Weights of a small mixture-of-experts language model, trained from scratch on English Wikipedia.
Size: width 160, vocabulary 8192.
Training: a variant of Adam for the experts, 5238 steps.
Below are experts of layer 5 (counted from 0) of a mixture-of-experts language model. Rows are named gate (a neuron's input weights, with its number), up (a neuron's input weights, with its number), down (a neuron's output weights, with its number) and show model dimensions 0-159. Each number is 50 + 15 x the weight over its row's rms, rounded and kept within 0 to 99.
Before each expert's rows: a language model's description of what the expert responds to. This comes from a sample of Wikipedia text that the model never trained on.

# expert 1
Auxiliaries and adverbs. Auxiliary verbs and sentence adverbs mid-clause after a subject or was, such as had, also, has, not, would, first.
gate1:30 71 50 51 60 19 50 69 66 39 60 45 37 36 73 60 39 44 55 46 64 49 67 38 59 33 73 62 64 67 51 42 52 57 48 34 79 40 60 89 42 52 48 72 54 72 57 44 39 45 61 51 23 86 46 49 77 71 62 47 44 45 43 56 49 62 66 54 99 38 44 52 30 32 54 62 51 45 43 15 68 46 20 32 43 42 81 67 37 47 92 50 42 57 58 48 39 39 61 43 62 57 32 75 64 50 55 56 65 57 50 41 48 37 40 34 44 54 55 51 54 48 56 56 52 36 54 32 64 73 56 26 32 33 44 53 84 33 54 46 73 82 52 41 54 35 38 90 50 70 61 48 44 50 59 50 32 53 39 34
up1:78 43 20 41 58 09 43 64 47 48 63 39 47 55 48 82 53 43 41 70 62 51 62 33 43 40 60 50 62 73 49 48 41 45 48 52 39 46 44 69 51 57 37 31 54 53 44 58 57 34 60 66 34 79 48 50 31 42 47 72 48 54 50 53 61 35 70 51 41 51 83 49 63 44 78 49 51 43 66 47 71 34 45 57 34 35 31 46 31 75 63 99 81 56 29 37 42 69 41 25 71 62 80 38 66 35 33 48 35 62 47 54 54 66 71 45 51 36 48 46 50 39 79 56 61 51 19 52 77 53 49 26 49 52 72 28 48 70 32 44 60 61 66 40 58 28 52 35 72 70 22 48 51 49 44 49 37 34 19 33
down1:36 56 47 47 43 53 39 33 47 45 39 57 38 73 48 54 62 51 43 22 36 50 67 38 32 78 36 71 70 44 68 44 51 62 69 71 67 57 43 52 77 46 73 45 39 42 42 46 31 59 38 61 34 86 44 63 53 55 35 41 50 36 45 54 87 54 68 69 48 70 60 43 61 41 25 29 53 39 51 54 65 42 50 28 31 59 55 33 69 37 66 39 44 68 50 60 63 41 62 54 32 36 48 28 33 59 61 39 30 44 56 54 44 42 34 24 62 49 19 56 48 34 50 56 23 64 65 62 27 19 72 58 52 37 63 77 14 62 78 53 63 33 35 49 23 58 76 48 47 24 30 31 53 53 45 56 55 46 93 43

# expert 54
Word-final d/th/st. Closing pieces of split words ending in d, th, st, ed, such as fold(ed), 19(th), boo(st), grand(d)aughter.
gate5:35 18 58 42 45 49 48 64 50 46 67 51 48 48 36 36 43 20 61 77 50 54 49 61 77 48 72 39 47 33 44 46 67 85 45 54 70 39 59 33 73 47 59 33 38 44 47 26 75 67 31 57 72 51 26 63 38 55 66 53 62 69 50 49 36 59 38 99 49 66 40 39 93 42 51 32 33 63 36 47 39 65 34 57 79 20 67 65 51 26 50 37 50 54 48 59 75 54 26 56 55 30 30 43 58 38 65 43 47 57 50 48 27 45 74 57 59 73 56 48 45 27 62 63 63 47 42 43 66 56 53 63 55 64 19 64 43 40 57 38 41 78 58 65 60 78 54 70 38 47 50 41 44 49 50 51 53 80 76 67
up5:29 23 64 42 54 59 41 82 53 56 61 40 76 48 27 31 57 30 52 81 40 45 53 48 71 56 24 33 53 61 71 32 90 69 49 48 66 51 67 42 82 60 58 36 68 32 49 35 56 64 50 64 60 44 34 27 39 42 82 44 66 59 51 59 30 32 54 74 30 59 21 49 75 61 45 30 44 75 37 33 47 71 60 66 68 23 67 41 49 41 45 57 68 58 30 53 77 42 39 63 46 38 34 52 74 47 58 22 42 59 57 39 39 31 73 45 56 52 37 37 49 30 53 59 40 51 41 51 64 42 31 63 61 46 17 64 43 38 48 58 63 52 57 36 31 78 52 75 40 68 49 64 63 46 53 51 37 73 57 62
down5:55 55 48 31 47 38 58 48 43 53 29 39 60 65 81 53 77 98 32 54 63 86 38 70 55 66 38 31 66 62 57 39 48 56 46 32 53 69 76 57 27 48 17 58 67 36 43 49 32 46 63 50 35 39 47 55 67 44 37 47 55 52 57 71 50 68 55 30 40 55 56 60 42 61 63 56 59 61 35 46 25 69 44 67 44 60 79 24 44 55 43 33 47 45 45 19 50 41 66 81 40 60 49 52 21 09 46 63 38 48 59 46 74 45 43 54 57 29 51 47 61 44 79 56 18 64 41 42 37 56 54 77 53 67 46 46 39 55 33 45 62 29 42 26 81 63 64 39 49 47 56 42 44 79 79 61 49 46 37 71

# expert 5
Coordinates and infobox fragments. Digits and spaces inside geographic coordinates, plus scattered word pieces in species descriptions and infobox labels like Born, height, located.
gate5:54 38 42 40 35 65 47 49 71 36 69 64 63 44 45 53 46 74 54 56 57 33 61 44 88 40 73 51 81 56 47 47 56 67 65 41 52 37 68 44 45 51 38 48 63 37 07 35 68 41 47 43 49 12 44 57 70 36 73 55 24 55 45 55 29 45 37 54 56 49 43 39 54 86 69 46 29 59 47 56 35 44 37 34 55 56 52 33 46 81 41 53 58 49 69 33 38 62 40 50 38 02 48 59 26 64 49 54 47 50 60 53 24 40 53 74 68 51 31 38 49 32 40 71 43 67 66 58 57 47 64 81 64 67 56 60 45 45 33 58 39 69 43 46 47 73 56 80 32 37 53 40 63 52 10 33 50 79 70 60
up5:47 34 70 49 50 52 40 50 54 54 79 44 53 74 58 43 44 37 60 28 32 33 52 65 30 57 42 76 40 43 58 37 59 62 28 35 52 24 65 35 41 66 62 78 67 56 50 45 53 42 58 29 54 64 71 37 45 68 44 45 43 58 35 47 81 59 42 68 48 69 68 56 36 46 66 55 39 49 59 63 40 56 37 81 32 43 39 79 14 35 34 67 25 55 37 48 54 50 60 50 36 86 58 53 48 33 45 42 26 44 59 69 83 31 60 51 54 38 33 78 41 32 43 25 67 55 21 53 63 44 69 07 68 34 44 52 78 19 37 42 30 48 53 52 55 87 34 32 33 51 45 48 49 47 56 57 55 57 57 48
down5:67 37 36 46 55 48 48 35 66 27 47 36 33 58 27 85 65 49 33 43 46 53 61 88 55 60 62 58 51 55 73 55 48 61 32 58 36 24 56 34 52 50 28 84 26 45 57 73 54 44 51 49 54 59 60 38 45 48 45 47 55 38 72 42 29 65 63 40 62 57 30 76 46 42 35 61 60 30 38 44 74 82 41 26 64 39 44 33 72 62 58 50 52 61 41 41 38 85 36 61 45 46 23 40 91 43 35 36 44 63 27 62 59 70 45 45 34 78 53 64 43 67 65 52 36 30 60 47 60 65 51 51 52 64 31 39 52 53 62 40 64 59 49 55 66 48 70 41 30 23 58 66 42 68 79 73 51 62 26 83

# expert 56
Mid-word suffixes, year digits. Inner pieces of words and years, like -ed, -ly, 9 or 0 in 1946 and 2009, and common prepositions in, to, by.
gate2:50 50 53 43 48 52 80 67 42 40 77 74 60 53 43 53 34 68 95 67 42 61 21 42 56 37 22 58 47 63 37 54 46 36 58 70 36 65 36 41 45 33 37 48 57 44 43 50 47 61 02 59 57 44 43 47 46 50 58 65 58 64 33 39 37 54 28 79 58 33 56 48 45 40 47 42 29 44 41 26 75 36 35 67 51 44 34 44 48 60 64 52 47 42 76 60 40 25 63 43 72 42 49 51 48 39 74 49 44 60 44 30 35 52 38 60 41 71 34 40 71 44 54 28 80 09 55 59 41 33 19 72 59 61 64 15 46 48 74 51 73 57 54 44 36 47 64 46 44 53 34 53 48 36 84 67 40 76 70 43
up2:61 72 65 84 45 64 46 53 37 59 48 19 54 25 54 41 49 44 24 43 45 31 67 67 36 49 39 41 38 48 69 47 64 31 57 56 71 40 33 71 35 52 54 58 55 53 51 51 32 21 61 22 35 41 62 66 43 62 55 34 57 31 64 57 61 37 68 54 53 55 37 53 57 32 48 62 40 74 47 49 47 32 54 36 21 69 38 61 59 43 33 35 49 39 30 60 19 86 54 10 30 25 72 50 55 56 71 55 28 30 50 37 55 57 52 43 66 40 45 49 53 52 41 64 42 72 64 23 51 46 58 28 64 42 20 90 57 62 34 34 47 77 58 48 84 50 40 42 48 50 50 66 61 33 44 53 65 28 62 75
down2:31 46 54 51 37 51 40 65 49 58 49 60 59 62 51 50 60 60 42 38 66 64 52 61 32 53 39 75 47 66 57 43 24 48 58 75 41 32 38 40 61 56 68 47 32 40 68 39 66 38 22 33 42 69 49 52 48 50 28 56 14 67 56 56 73 40 50 35 55 51 67 48 35 12 59 29 68 16 46 76 79 42 38 38 62 46 43 62 41 48 45 52 82 48 79 60 76 41 46 66 47 41 64 23 44 39 41 67 34 56 64 56 43 62 52 34 46 29 66 45 50 61 54 59 32 81 39 60 03 54 26 47 66 57 80 24 69 67 68 28 29 35 54 56 47 30 45 52 57 43 40 67 28 63 33 32 41 30 57 43

# expert 33
Sentence subjects and determiners. Sentence-opening The, He, It, They, These, and the noun right after them, e.g. "the latter", "The company", "The two".
gate1:85 44 46 50 68 47 31 21 49 44 57 44 55 52 68 44 50 38 62 27 61 60 59 57 60 64 38 72 53 61 54 51 60 51 41 41 84 45 75 33 50 43 41 47 72 24 25 59 25 59 51 38 67 58 29 42 72 47 19 57 58 54 54 52 59 57 35 75 41 75 28 40 28 22 70 58 32 51 56 27 58 35 34 45 57 37 62 44 49 63 30 52 63 38 45 39 22 31 44 28 25 38 41 54 42 30 57 35 53 61 67 55 50 46 33 63 58 73 29 45 55 76 83 38 54 38 38 51 24 61 56 50 73 92 24 42 75 51 57 52 39 45 45 72 44 61 50 64 60 35 58 60 40 57 54 50 19 62 58 83
up1:32 85 66 60 67 43 58 95 58 50 42 57 49 50 36 58 48 59 33 47 55 51 47 33 30 53 59 13 58 53 47 33 36 63 54 72 60 76 56 54 42 63 51 41 55 53 76 44 76 41 45 62 34 50 84 61 49 46 80 50 31 42 50 40 32 33 56 41 47 39 59 47 57 61 43 45 82 43 53 48 42 61 43 67 35 56 38 56 47 52 64 68 55 41 54 66 41 63 71 64 68 55 65 37 47 64 68 71 49 59 26 58 36 53 52 42 40 41 63 44 37 21 43 40 40 46 48 42 74 42 27 50 54 29 83 52 20 32 49 23 74 46 69 16 71 41 73 14 21 64 40 34 51 49 58 50 66 26 33 25
down1:57 19 63 52 51 50 41 32 54 25 42 65 51 52 38 45 58 38 51 68 49 73 76 63 39 25 42 45 60 32 82 41 54 40 41 59 52 65 14 45 58 29 51 70 38 46 20 30 54 66 27 78 62 59 49 72 69 58 52 13 48 53 45 41 48 65 32 55 44 47 34 51 57 70 34 64 58 38 35 39 43 30 33 52 54 41 53 43 39 76 54 41 51 47 25 44 67 76 38 35 68 46 54 55 44 78 70 42 40 51 33 54 39 53 55 43 61 30 79 59 66 42 52 45 72 69 46 36 78 25 37 50 58 53 69 62 63 39 22 61 25 65 50 98 49 68 55 63 33 67 49 71 57 51 57 23 42 54 44 68